config.toml
tie_word_embeddings = false
batch_tokens = [131072, 262144, 393216]
train_tokens = 1147000000
Below are experts of layer 2 (counted from 0) of a mixture-of-experts language model. Rows are named gate (a neuron's input weights, with its number), up (a neuron's input weights, with its number) and show model dimensions 128-191. Each number is 128 + 32 x the weight over its row's rms, rounded and kept within 0 to 255. Numbers have three digits each.
Before each expert's rows: "gets" lists some tokens that make up at least twice as much of what it gets as of all text. This comes from a sample of Wikipedia text that the model never trained on. Tokens count by the router's weight.

# expert 202
gets: "i", "u", "a", "an", "o", "ai"
gate0:153116135198120124173150079196103070093084117112144080149122104145138129105198103148176107126152172073140129140194134095140150169180143143174147083133127121120106164126120143194087146123154053
up0:133134130172146113086198110149099110123133099115166129125122095138126120105192096142116000137154176118104137129185080098139134194159139054118163130094115103123112169106134175154132108154162132
gate1:089079130033138135220083121155115105154167136123118133152142085114161074094119115125135076161136180095115116136131136137137122128153117099131155126165164085099130133147142102108085158145147193
up1:166127148129163096150111149093150148129137157129145119148073129123067099182156156144066069115147144171128073170092150128089114174130142093158147145156133127122132167134109122141128155137140168
gate2:085144142158146152123114155062132065155033137143157007126166086119121112152123168107117106132145136160127095144171141054116111123104129112137140108155151129129126090109121158117152116117117082
up2:130126159182144107176068103097082065120154130123178144114114113131202098152139175102110174131148182163084099124180109090137092153096185111150121207161157208111157095100127133123089098161120072
gate3:111103172178128117141111089154129117147154095146101097142066191126152127133147106152126132135167151079070092100095151124144139075087096150150187069156076093191123168189143085093111144128114147
up3:107097155203089174127088114145129044157089131140149131130194058135112092130124134172120151119138157200146088142072135158133116090118135117166127110081168085103139131084129140131097147125033161
gate4:081076096145130159180107066142107137101190084127163170112133117128161117161072086100094137137154140165091092121183113180099139200109166126159139141194113136128099138185145199083135147117142140
up4:110105131081187143198119070145145088133154096148142108106165114134111071048085145138096124139125213139062115148080139129073124114103105113101126184142105172110081099125160132160158114126115100
gate5:164122129176119135124132107157148139159072172086124127120158125132143147040112112128147099157136142153148130126098131127080111190132107206089139144154131048122181152088125134149122038156150172
up5:125142148087099133110147094128170104160041140119116119131130067129148097137095071101179203118103164237099181173129135148091120179150111179121120143126170084059161158053177172125128086149121167
gate6:109129113117125184106153091118122063171132118136145150153183135110162149127113137072154180132121042082121126183142105124183127144063137140159091149103194110117164073197139100124131161098093082
up6:121123159108100159089166132119135170098094172138104118145176172139136187091107075066103176108121086079103157109223131110121156090142102080098133144134098093112147143142138104149149131138185160

# expert 144
gets: "ing", "ic", "ical", "s", "ation", "er"
gate0:093127158101191171186162102091133115115102118117115105118119110144158184175122161148124100123123139153137163127150123074129126175104068111164089175125103172064122142148130152102016121165113166
up0:135163138148144101145154091185101100079166155116073085137101123114153081101132146118053147109171122149140076083145130214153206079165130116096134095113142070158156148147104134145131130095097142
gate1:173124157103087174126084107050135105085120109137124058165129109156072143119195126164097090138129133155137116151136089108160163100127176126135156124112175172130144128130134106132125134146034107
up1:110116101088118195123124195100163198061082146166110168111124141141113135146099155132063132198154118143065102074166087122083077156130108156126132143102120121139146121075109160153127093101191109
gate2:121131134087139063143152115055090135135167187092165159136096131161098114083124138104095170120098146096118104128143165154132152102159145087100203137103132127121184108142097140152145136138082152
up2:084128164181084156131181107205122081115133107133087042142192159097120132196126147089094096182136144111137080123166131096146165090150128126162153122132075106151138098134151077150155110137081086
gate3:148085164171111129088114158120130133143098124152103095103159095129150164105211162133142068130149131099072136148136127111155127133110138143157136141179153192099124155108138145102061106204075138
up3:148081100140142171111094162108168115120134129114114073133113103113211213123180142136141148119090141162093183080203117095093139152139153070128096151121094168146119120098112061149111114132108053
gate4:117129154077126155127102086107153153163095121162173122111184057155121140162153168095141146103129159145076155108150126101091070125103181122119158121133161127142164150136135096133148160121167187
up4:093114152160088146134124132208139146164152122122100072133167128126161075120107090190083087103114121150090123106158140156062100134122131072104171154152110077183033100156149126168161083105092083
gate5:121058153211134045160116107144132137127157072113161140103137155139134130129136142140133161147130130148084088078161160108164116126092108108169143166095165130136111125158123142154170187141133166
up5:119150113154114120131081142160139078085053156108117144158096175147102184159072155146197108098126122144195109117140106101145129090122181128155107081154197102146158127156158083104071141096070158
gate6:158126104115166162119109135147130140103090135169107098161089179138119180116074147127177149088133168148130104174114056102137118164108135072163121098075176181180070158173133142155098116134174120
up6:221163125130116173138118102082128074153170049142141143114140133143143146073099112123144078172093156143105173150147155125120142186133038088117172180106109166080105124058090144152146147119118112

# expert 214
gets: "i", "e", "-", "a", "u", "."
gate0:103086115119124087110113109170087144122122093131171174135153108144229146165127143133135071100094166165091110146152095143171156143074121085132119111094131111118111153086129151122159097131167155
up0:118092130074113116110146129100090140103129121140142189128180101133145123095092091108100120127185156145143117120146118127126164077108102211124105121158139104155110117135142105156145153117163133
gate1:173106136099107133119140121147079139102084126131125160078157109152135137094098070138097123091097179118129171139204035106139153152152108125154161141071119131113103229076121182153159073160095178
up1:153149164109137174145132160079180133105120147130102112113097157150125137179120162186163128190133080137149066138110190092160130088093145161163116127111126178195190055172103099122068136136147067
gate2:183106142104127097138108109163116172112122119160097139104132125148170118148161089159110122148095134175147141185127100095148146095081121131154098112169109170166135119204203159159088150164130110
up2:190157128091202152111134118153115108141099151139128118129183121120145085101098083152102184155066104114139199156114110123098057123141115157139171156184149146169141122190152133150116212134146170
gate3:055092114100169134126158119179131160101098093128123140147118115110145177150187149168065106148095115116091063118161058125164137152144149109161135134142127105104108163132110178141133139150126129
up3:153181161114069127125115171087162163126158068122074108116136147127167140131085139125095153147122158120095158138121140135135122140131152063156099142157101153101130132096111118151103139114150152
gate4:071060123081154114140138115088095096142126153138134181136206115126183115164144122154114119158150139196129088161152037126154122160100110113131133162105165098148105161096130149152100137100170200
up4:091152148167095158154133128156159189139124128145160115107163148112109133130225135086173197125088094069083202098126120100072128083121143054128166078108065163094110168127130150167065180128139120
gate5:134110188142136123145091044121133094190125195122077177096140079174139146140106125135128042127142147095155173135136141158149150112112104108169144153085128139081108148101152159168135140164182186
up5:094085132097158156138112115084103083065167117130070165142134093139134183148120122093176119139135173102137137074113080105097130145090145109126133194181131106140147154203131200146179148116135090
gate6:130148133115168152137105179127123119180106096129068200121125093140130162172177103128119136081149166154129187178125117082161059149108105177127113085143130175055158127097213148128121136173151141
up6:123147164111088127146137103122090170111124103141139143155031151149148134153102124121197174137152132136148117042127118118119155131135178090149100139088141115116136137126087104094081139134099163

# expert 149
gets: " the", " The", " a", "The", " its", " his"
gate0:105140128103068153120131156101115108102138102121118100124147118137138128243088131124151177155091117122117104130114081141121194071118097114121100171097130115131156133114129140076173107123059121
up0:073111108143133128165070119099116168134143139121113194156149154131173134128136141086130092104160137152130104099164220093152165125159194161176139137084204136144080139132093108143116108140122123
gate1:139068163141159177107070138153133112139118125156151065148102077103143114185107112117147170122149146121171101145078092116109170099182113141185141167145179104135073128073105158207077131157119119
up1:170114170170096106168117154083101107118117142095088207111143166134190147101083136127118105126145128138103112160113168146099106171109163113055109097159053122145172132200149171105127139089156155
gate2:112128162102095141093106170133130063118123128123124122137055108128194121149118158163142112118088140128125130183184105148115213127146111129098105093151110129154169124167135106137148135094061120
up2:132148149153100128063151077140104167190130175123097198112177129121063140137056130112023132122150125116122148130050111152165147129132132094139133153095047146115087131117163128118159115160182121
gate3:118149067106195115097094159103192110150158036110145136136121113138086139130069149152084117146128143118128109103085135122133119134150160083140133191144142130094152119218093102101112134101115130
up3:158147124121139161114076119158146133168158069135130103129091136139118130108055124171040192125147129115120155127119050107139083167161110063158103128129101147109157103188110110130102129119178122
gate4:129146091149065160111083132131091132144121145131119146141117166119133126146139098102186135120149121161119182125140097097100215163125089112133128142048073123122080127125139116105133096123104108
up4:140110133161134142103116212132155132112141157125159089110132154126144141108074152172143031108105138125107112111131101136113078110130134174114080149148127122108130138132152102199130124143086128
gate5:081148094103171084110154122167101080059116165127109172148143084142164108087127167159109119163093186112110100159109135177159188145125114104119123065157124125153118102117079077115185121146113116
up5:131140098117163112128164119139127150108129150146143160106122093125076123028106130102110137215104134094108138193224122116128145153112132103158098093137081141119167146126154187133132180108064138
gate6:064136150132232105106136010106122147108145104129082125118119110154083111083140127050138134149161131150055144133139135150115153120128145033146120069152176133142123136161140183161093124105065131
up6:147124157089168166186131093108137180166128115108191165141132164120088160098147116043118146089070145122137100091128174083099064116211159128129110103135129114125113133158131098159097084122152119

# expert 203
gets: "y", "h", "ie", "á", "í", "ó"
gate0:096101136083143137102090097068132144129026193123126166151106079144156130092195131141126099134091166134093102140117121125122150117127163190093118187159107093141092124062135152209102125157120042
up0:111144104079121126148112109055143087122068131104089086140109082167147134080125111134147120135128174099117046109133115134168121144121119162097102195160107117087047084059106112166107094143149144
gate1:142123129157129116187081114053099129129086054124087081128139087123052143097072110144067166146121155137141085158096159098143152129155162132162124101087143169133092128088086081169132123111130121
up1:119133142146149100231073151088170171143172009110108082135125102114113100110096105134084184122173135157182120103108140104128194138082122107120139118077136130115059184121097120132141134150154084
gate2:135113065115133132133122123115124105160121076115100155135143152123130178087119151128144109101131110134100115183192105134167155180078210149180146102084126159134149172113116074140136149162110222
up2:158123154122113145124167156094156177138122103128117116098151111125085147111099100068168108101113106086163185177144173123120130193118167087124116114119131113171151108147188056157139154142108114
gate3:098141121149134129097068173101129132165097147133113169103122123121157136122172137124159162140076127102064121089095093116105104146136153079106139102144193138056090140115153119145109157122132140
up3:120111152154085159117169148195120168091107133139196142117119127107093095138105139137066171121130142168131152115144077131099189081133114171159091166127093139167175147120144149133152166127150148
gate4:132082133121145112099063155044167129148111108154148111136158063163108153141086157118081134126064120084170119157093109126156082143114158138123120156124153160130091083104092148140160161150080130
up4:090156132123050148130106143119142149157151165120133080124131090165131139100090134085099140102084098109117116115194145118139113084109113093151139133166143153172148104153117142116159150149148182
gate5:072147124094153112200128024164140172128150189119091172118139145140167147186066179141159040122100198070114096132135175120106124120123167120142152116129116128096144180111103135148168159124174204
up5:113119138200218163152163105172104151161087208124135084095107133136163146106115150112134131126083099108144121108108141125101136200095174172109135140139091119157133142094093070118152100132112157
gate6:078111103116170194147106094102134123170083148131149100112112089146157145102162167167108084120092180163087097121124083121097094164135159141126113145056161165134118093115101106196162146099111161
up6:138114130167111053120087141147128086074178166132143109141161122132044134122186090111100146138117117125129139126145096098171169066144178129150134067108125063154191112133164145182129107153094170

# expert 39
gets: "s", "ing", "es", "ions", "ings", "ed"
gate0:101069100110165061127144132149162125162113113137080197128124138151153109165132123103146106115144134161158171072070167107108110167153037118202178149135153191173135125116136151094141127143185166
up0:114174158135153141121109138141104123138122180125049147120120139150122145051113088144095095119111135104135135120108127136113171146153153154159098136149142158113134117104145117088134154107126163
gate1:134108106174164090109097132077133057149100143145156095128101125178101140128114117101159095130109149156052137074132144107086173119095110119128136124212119172165111136128171145143085095150174118
up1:186150115175120048091123068132123177181145085138138122110131182134162135071142154090119108107144129124186123165089109116107159171173161085145107147111111121144133135145137125128153145096125136
gate2:193086126122100162146123124118081095142102156160136078106169111161159161095140116141141091103114141140085095160155114095094101206139151111123183084140212194150138178099160112104155166146070160
up2:083114217080154083136119155157126132066124169168110148152155196127065142168073117110151121147134130146084096107175101166183141073079061091125131112105143106133156124148118143164115114113085168
gate3:122153138161109152143098141165128150110105149141103105117104075158143187121161149145090149076074125116128111107038090154105123072193115094168153070082143126109111148085122147094141125163099147
up3:168153118148164112091119136113080089139153114117117114121160147127140128146131132157132114164141121131148053144157097122101129098076135099094120098136075097088103151156100106155122109141126167
gate4:067120138116095127167160125078107139143121054146094125137159096134148072122154111127081143134104131132091155162108142154124125090134133120178147107108136124171122133174079125084109139138144123
up4:123151144079173120112116128099122054173183118111169085119129169135157098110149162063219080139097165142102097117144119084047088158145126144109138171134163166135134159121109120156121181136133157
gate5:149103121145115112130143210106077138137149154154115170055158130172099150162151114153142103119119142143098083059125079107120111159165118186161143158122120135091188109107157094064157113123109117
up5:159180172157163102135170133120133128075071147122113052086152086104125124108129095135173126124110129108042000139143124123102148110114128118135105171119122113115143131095107143203123106120142163
gate6:157099149171133157156101132207141112090110103128119168083187084119119092107151149148117144135121153146099126141153151166140130140121117087116193086102136169149128105131168158080144099181126182
up6:131086148117087105123105103145130153143190141102142152149117141152158143112170120168200170168140101142146140116159127136142064131083080145106138113144133163104136116135209084113098155119078137

# expert 187
gets: " to", " into", " for", " would", " can", " will"
gate0:047133168105144196129169135061101109106163136137154159134142104137138104128137137165058146145162102142130125096188109120179106105161141112123142129191163088120160152135167136139135181255105158
up0:234110095110088172132157070148144134139117129140108132132124202132128093136153177083091159082122126153118136159123123123045103143115133083130134149074083129120152098107049116091179096139154082
gate1:147100131013105132128146127194135151125118111120142138122109092119136106195102146160137095123150144132079131151095138147108076107162150125113186121100099126067199157142084113085145111166145111
up1:149146147133180143127173121125122076136129136116124142146155141118159131097122102063093174104138154160209133085107108148170145128105166131135109134156174137114112174115102179077092131111090150
gate2:132119191141114142140138165149098064078142078156138154115121092111153190086175134107129152141120141111162148106158120109190118124076158123114139166129132125114215139080123159069124106119055178
up2:151148076164181066120097142175122143195116144126160102135130162125125095099132136114122142105142115156169093156151108124143160184134095101147068098201136126166089072172153107145134130101150135
gate3:152079141095178140120149132113140012125114189115123129134151141140074154071159144132145180081091150126157082044147094095116143104107166180114136154104174121120130150128135114104159182144206139
up3:157092143146133119115139143177146175093115163127103134115136092138128137126172161137121104093092123108171085126144105108111084086136126147098156157134096111151137082165172123135150162128211168
gate4:052156111124136200117151095201113149094128149112129139142120108127162142155138159121124079118123112132107182142155110147105095135089054193116132090075077102140152108155105106095131172144181191
up4:101160115135118180120180110124091188106151126136108110115155120129050129167120125122172179157150119129135115170102112140090064091140082163134182089151051128095082107142131141143135124146148171
gate5:154117165129138179113149108129134157167141164121148110127100143139131146176118150167073167108147121150143158095165136124078134213119115180126148129111130133090217121134154108139197138107141175
up5:123134144166153165121122104105127140154121189113089174133097200138075196099147134129042172134119125138081167091124135141104126179133128108127104113065156113124169136159130065096158112160149170
gate6:139123101042137159146135140140171075149130109140127115140118101097133138083091116183177103105074143133128159159027128112136107101158041141129108101110157141159121103183127115093121157083133178
up6:179142155121122183131086139097127216142112036144074090116127114116089133118153122078163068109141096127100168150044127146176077149099156101136106088125206123124164118156148144137140086149129153

# expert 234
gets: " and", " to", " as", " that", " which", " or"
gate0:074059100176086138123160157169129063185133183142095126155100182105094139102135094162104135130158103098178191125144145119101102060156139084157182100140175163100182121092137119079132070072083128
up0:091123170170113174123148103104086083131152149141142136147142163095103133187151085102105112154114102154150156169132119084191122080154203153114136128132111120134146152066066143120103095174062132
gate1:057123079138124162097136185108138138157126193178142174114134123112098173113130155069123127153125150097157112165100115143060172170164164062104152089189106132160091123121165110115100121149091116
up1:118138104104141132139087093164062137136114077094142122125063080139178055151170078124122121100100130149150154184167145150115143134092059181153128180163117137058127166121123120163075193125128150
gate2:152165048105136113124184201117110133133131118104184143134129098105161103162097104152153112096152087151147142137167130142134127079087105147098137138110102153139126120129110105148111140108134144
up2:088135107083165093140114053061156134126145101121094090139146130131138107097114132134099176148149140112171118147160103119076112118120155080113134126151126153180120112172060120159101151119119143
gate3:093131165179133093151146036119151134115119167147141155158060177133037123190104108120114184141093126116156137102111117123155129117111145152148222098140133123140102158081123110099174075161117138
up3:150144109163096164131146165082095155068114151128148162098114140124130124107145119186158151142138151143116061200143140161147171124142144031124141178112101140129131132142074148136111113093125137
gate4:087081150096175133112167116135119099152155096171097105139119114110175110210139151107128114124074129117090097139152148115122121145141130168100188142127159128192131143151189126154147138153145132
up4:079130107132119083138080130137109149098109120160153143146115152128062153095152123216117139128130125143169176113111118101128129196129147163121125019139124125103080116104076131144136110128126185
gate5:147147167160077186117143125194134117120125163122157124097126083137091114093102145095145130130106195159159140102178134127082150078140144100124132157103089121090103150062147133105126158158150107
up5:152157117142082180107138218123156077178124147143133113105168130130117158105102142149143149084096148110129144103142129132097121088147135115110114173086183117111130130168173105173105130145181100
gate6:090102139122110094152143150157126169145113148140049095130153142109142191182106116142139118114096120101213130156180136113140145133120070109117148102144165138163168107138156125132132144120117095
up6:119139185055119135139097072114106175090126172126115102150160134140085157107104112062124116141130107112125100186162129108129087073135119037105148145130149121089140154152165129138154124179152185

# expert 95
gets: "i", "u", "r", "k", "ov", "h"
gate0:126123085107085142185177141178111053156139125131118132111170098126126165171129104106108182086139135145121149153181115133187133123140115121196117111169168105149188143077119082114158105157083105
up0:150109145096101115110078091147156149187198066131146153139125122113215092090093132152138116118090098151152141077094120158125111121104112187117131076147137157124132138105098146098122111082130088
gate1:138098141087107146155167101181141118124175165134112069133117050132118102144131160150114150146071138150148169206096131145141148146143087143154136095065120155118210201126122134105093141127113198
up1:129128166104179124120102126136138156122101062113145117103098130143171128102120116123121113150116103062113105167064097117073154140133099093114170166087143122157166101091147138174145127123157100
gate2:161124211095132196118097166052100104131111134136159108111140104130182127158139146101093135110076111119166169118110094111184097123132169163147163103115151139083182137096102173109114139174156171
up2:125148105139152066145159160156128165126111144118107119091163159133185147169163122112120116170121137074117106162134171132141155118159184111117133076094120144140138135103124046131092125105089146
gate3:175147142079125109168086100141118175075200099162098157113089120130123121068121108150130068114118137093125138137163155153176110134116148083142150143135107132210162066107149200116061112143087153
up3:156129179136142134131108100141112112141148099112137141128127117138113083118117110116069090150162090125124097114141134138156198134144060146143147179157077096144098074134120202176105059114028191
gate4:144109163154163066159049065082127127122104220157092137075161152163153093093191114160126147140098080131116162172172113106182163167127178154194142116132146220117182124119102175132117100091148176
up4:085114095072100097127162159158086103144149100132129116116074112123093145099091118101109175160096166120118145122124163166061149112125050137091141152055170055131091168110193137161118182131094070
gate5:133044147089189090141158093095078098101099144134100110092124126154155166100157125139150140162076158161119177100095085133147079157144157085104116110070160126152154166137169194135088064191134174
up5:099150112161114158150127129100129118109170098136112154125199138110109093109096118111138110146130124061156057140178209113129048075124129141167158204141114127137186133077131074099139185159117112
gate6:088110116150170168151069076167112125179138156118077121160148118121161134129175114186184133129089089140048097137076136139112127173088120128118150119139145145115102137103107170192037189096106190
up6:148144079097101139096091150138121103170109190129141081121175151122141103145109146131140131113133137107137151109109145133123110106128098198123144089165086118121124161135093108153102113125116148

# expert 215
gets: "i", "a", "á", "u", "ā", "ó"
gate0:129136135142166083125022084098182148132107180163201159102111127149080114127121134137125129160187142161120125097104114141145127115143141089115144105130091132127198116091137143103122113154158123
up0:152125153148099084108138103139127108127130097118127177128192133120069126139126119107120135126155120137096110156166118134113111152125132125141118107144049059121111127123051119163143062142080144
gate1:129118073117124145132132098178061164146127120122124202100136110147127112114203134178094142138140201144007112144140080135117066132115155082133108115104093167122142123121141079171117101117159132
up1:096168097159065119158126082165089125067132130142157065138191088136152135092141130125133128119084135160091163155138119141188197145084174194146111086141166050121127138153107140131074116125190140
gate2:135097080063195219125122106146153124115105032166180141076167119163117118082105107157149100132184127150126124121149134115126153097145095186165099109108136176152121110116171145120161076157072150
up2:121122172045117135154155115152116091165155157136147157140215141125209161078118131137155116068152149107117125181096164142153153164127160142147103080073084152131163135130112072108183074159143111
gate3:085125129154117199106134070173127155128149101148174172141191119148112163161126080142180142123146195100123154170151054120176131124121109185091120119088123140149111098149151138137124090168147174
up3:105118106159128118130170108197064085037126111145181107103171113149149148151109141075082126120133112102154075060113086132127145077148128098154143106155122172151146136106177093142217116118115155
gate4:119107141120083136129137124085139137098116170121136125092149105138094107131135167110091037145119150183098128124120107139177058095124121145122185150060086102138195074102094188107194201104181148
up4:157093095147132178186127056148130183169081152134102114136128177153071124111147097095213096140109147148156088087097102123148098092169114109121142147138137133156170114187088161213149151106205143
gate5:132089145136113149119122158127058067200127132145107166073087099132091157099083124177141097112091159144068139086137131118190074164101100084162156090128097146155148145142128131140102131136191174
up5:177146208145145156102154139149113113109173126125161140143121186149112171102076161116139086132117069115130107134097101146166056138123171176177108110178125117128107101131145105177144114136141103
gate6:146135070101193193140166120033118147115098157128080136112105061152160112140147125122091143076145111148125079086101059112117125174144086139135153136084089080153122099088106148162183105102149142
up6:031159147049184151117187167064113110134128151123043181139149169148146149125091099125112123101109156130108138082069121108058141122133077141145128151145167118143084096117127102150115144110111133

# expert 133
gets: "oss", "ens", "es", "s", "ass", "ers"
gate0:113170152136070114121142180106125168116080162137212048130124114155115172150179148161113156127144124112119139151150100122176110154060110139118107124046155114160165082093144134194117091173122139
up0:172129191129143064135098175137170129071122118130119116136121133147097079106131127067114128163123182138188163151142089114159106042169092120109084101107093147129112121095152142112134159177145075
gate1:107118158148109158138105142106135108143116126149102134136145093114150157096167221129102143101141096075110170154063140121065125151135092141117138109051175121107134114062128098107150115154133173
up1:156114096129116156146111120204114188199182133127113107145157164140132150129094080126131075134136143192089148057141107141151095111135158054123149121116084122171129160180088148141086117117120073
gate2:132055129125117114115106107121151205132171145152169131090185099134095146156102122155094111118124178139164121119090060148143119070138074191088104118110118134089140091114141161145088120119089120
up2:096165104059123120144103146115103121109143122128100209125109154143137158132105178061128134094145139097093143237108175154164143151167135108149120154140138181099128139147167118135107141169193147
gate3:119127094126149107139154145142067099093125155183177077143164125099175189078133158122155126143118130147070148117086114115089127122134143121140132153112167123145217115095103138141111086169126179
up3:164136147148133146124152126129167081151143104100111172105099163116084123140152117160140119112126149100158095076192139077096155125152147163111154139131044109126064127123175125082121172109102161
gate4:097096153121158070145082105152123153178108171120132190058182146125215103107099114189136154050116181127144181082129130112142092122126191069135137132130098147172140155131191093138143136129066073
up4:133164107119104089131083119109123095128112145135162119115053171124100153221084090122107183102124110177191083144111134118170136112089107174110159114088085137098108097107118138136150137107115171
gate5:107094178143098142139087089145146107121166118129158186125143067144125152149156133139067172161141222157192051121075092162177109092125164106208130161116105119135160142068084118080091149140068107
up5:181156089150143163142193108123130166154093088133118079114160131133062076094092090125165117096155091072095129154176120106171121124138086142097124029112148175173097127180164083153124115147113148
gate6:116068137151154132144131152114103129110135058215160129135098159106166119123147115195084145141125136117108151193129155081142077150122139072156116177150143097162174155161128099163144115164106074
up6:119152105071154119148197131109102128000161124154173112138141132093164100087122138136137145146117120134136125091115149117091101150149104065153129108154122140152157153206145143128111136124194137

# expert 213
gets: " to", " for", " with", " by", " from", " into"
gate0:132145130159133127149129103117086185123119093133135098130113098101104134206094105124082161136090136123124162139132141115204135198079093143143160140064066118113137139113130111166119076103117119
up0:130144074125126155116127035104169129091099144115070065126164110130078128052154134100111171084119131146173110173107125111153127093129118125131145094201103147131109129087141119113142071141159161
gate1:142147097104089102122105152097125196144143111160204093142155151145111138179047091122160196170091149147078161082102105103156199110099217092141098072091091095131099181100116199145097085123114158
up1:111077132092108079134064103167119108075115124106147192135093082142139106075162142182050126185155131140147141194195151122126132116111169122152132202139199156141147139135068134117127108157152090
gate2:125123165136086189141111143113139138096117139099146106104188132113112118214108107128144137150139142137135068146150105146128103067124183131126088104180099126116155111112072066178080182174104193
up2:148130124147133147127145093181111152170128086131125101123143141122162124171112120128132207131121092128088121116164136160131201144106156158142128100108118114129075100161199166178077109147110105
gate3:114143155136130164106126101155157134086107108115162099139158164119120109123131116054102154158152152139116128183099154151174077129128146085127145135118086125121195126120151127123110143080149218
up3:194098125141145137139105076218159125085118218121187084164153163161131149106137136109109072188129083140174092171161129141093148112103132075150173125151137143111079104093161078105169144106095213
gate4:180161158105162098144099102087045116150112184162138133127111128103178159148154136113103203199111113117116110137140126112104158119193179112170177075148056118116120112117101136200124126127117175
up4:207125127114108161155092146111164084118105133131045110122089125130138136168142119123107139116168109133179115109123105141125148159088141125138117092126182140109122094137231176073099100148137120
gate5:117127105122154147144140157134138133107092137125181191129133164166159156186184094098112130130119118154137060174141116091133121108158110045150155070125118150139155064155139157063093178120148111
up5:094117231115135132106157187168105096115146137143160096133111155149152133155127123143149144127142103115101141153093120119132137089149099184103140124089109126160090082138164138097078138133067143
gate6:125145127132135168137138120150119111137109149109140075137123123146066101176173122169130203094100134128120116145068152133152165104147040100149150114141112128124107079134185146104087151137105114
up6:096142159128109192114126129133042108099169168125113080142138098132107135121156114138142184092156140164092102155089113121143106132096123101167113103189165120086161089095140097163126120190118170

# expert 107
gets: " to", " by", " for", " with", " from", " on"
gate0:118125090090129148118100130116128177085150165150170156140140151156086102169184127151114150088106110142156136148131137146124215113038149213134120088106182133106163133176101153103109121104140172
up0:090132093112216086139064148126183188177138097130134135149097148129116141168073108066106125148116151120157112094122096136121119146111101143146094135131203118076125142111061138126101116171134126
gate1:136108057082107066151087166089166049118138143121172176125154145113142141126097111084108112104141135123154100081131139090163145063153228074133100135133101118110167173091137121135104127138096149
up1:091140054131179145153039098182124175098107101154125154118107143083128085047132118135165149113093145122148126101108144146126158146133076189126127141129075143088151190190082132136123137093084162
gate2:165159116116122137112084146152089082146125140149096099110135110131164076208100089173120131140100110128187114151153103121128060150147131192173166150144091134106103128055136160105083142144146094
up2:054124139101141097105178082181161175169112074142181109158147129129117112111163153088113080075121125138151080187105102137080198178048041141125143114134112129135135131146107188096180162077103109
gate3:128096139085152103132109119157131161146116145109114098143171120120139086120153111118105079135166038120109098138107112172161122134147241120107147149104199147136113092132143157130132117116077137
up3:136148131166135094163076099136138150072115094128102082121166168112122095121185135109110171098132146128135160100080105086122105164193138182128141102103116137046152091117194133129133069188127136
gate4:174110100114116139112119130080155049128107139129112129150104123069160113133111133131144106117126141194073094093136126116141153146136158166131157184106149148129110139073126110141133116181102090
up4:135165084114115084131113101129086125168136119102138180122170120165123132081116126108145106112113124152159183181126141105123111083140160130126151155114094132104125090172094159146162152090101128
gate5:127082137180169144125137110111061136126132105110114147160129102153139129138160118080117160132137114126140115119132123136097122156133089131109132147134120140110085163134114137104069124131060126
up5:160148093139118109096152162154151127127126158156135126115166119130176138110160150069057088121103123154110118145082140109144109128179103063135089107135114143182153112094173127123101100149094160
gate6:152103126137091133113156144183086114149120099154152147093158116116094052100124158138118086180012114110091159114152165151172107157123111086155159121064065128199136125144099133150113133103213047
up6:102147157068047228127149081146093166090145200138133103096175088135110114153133138074149140166116124129111160110093108141143087142130146160116125138123095147090086163111114141098125096132111067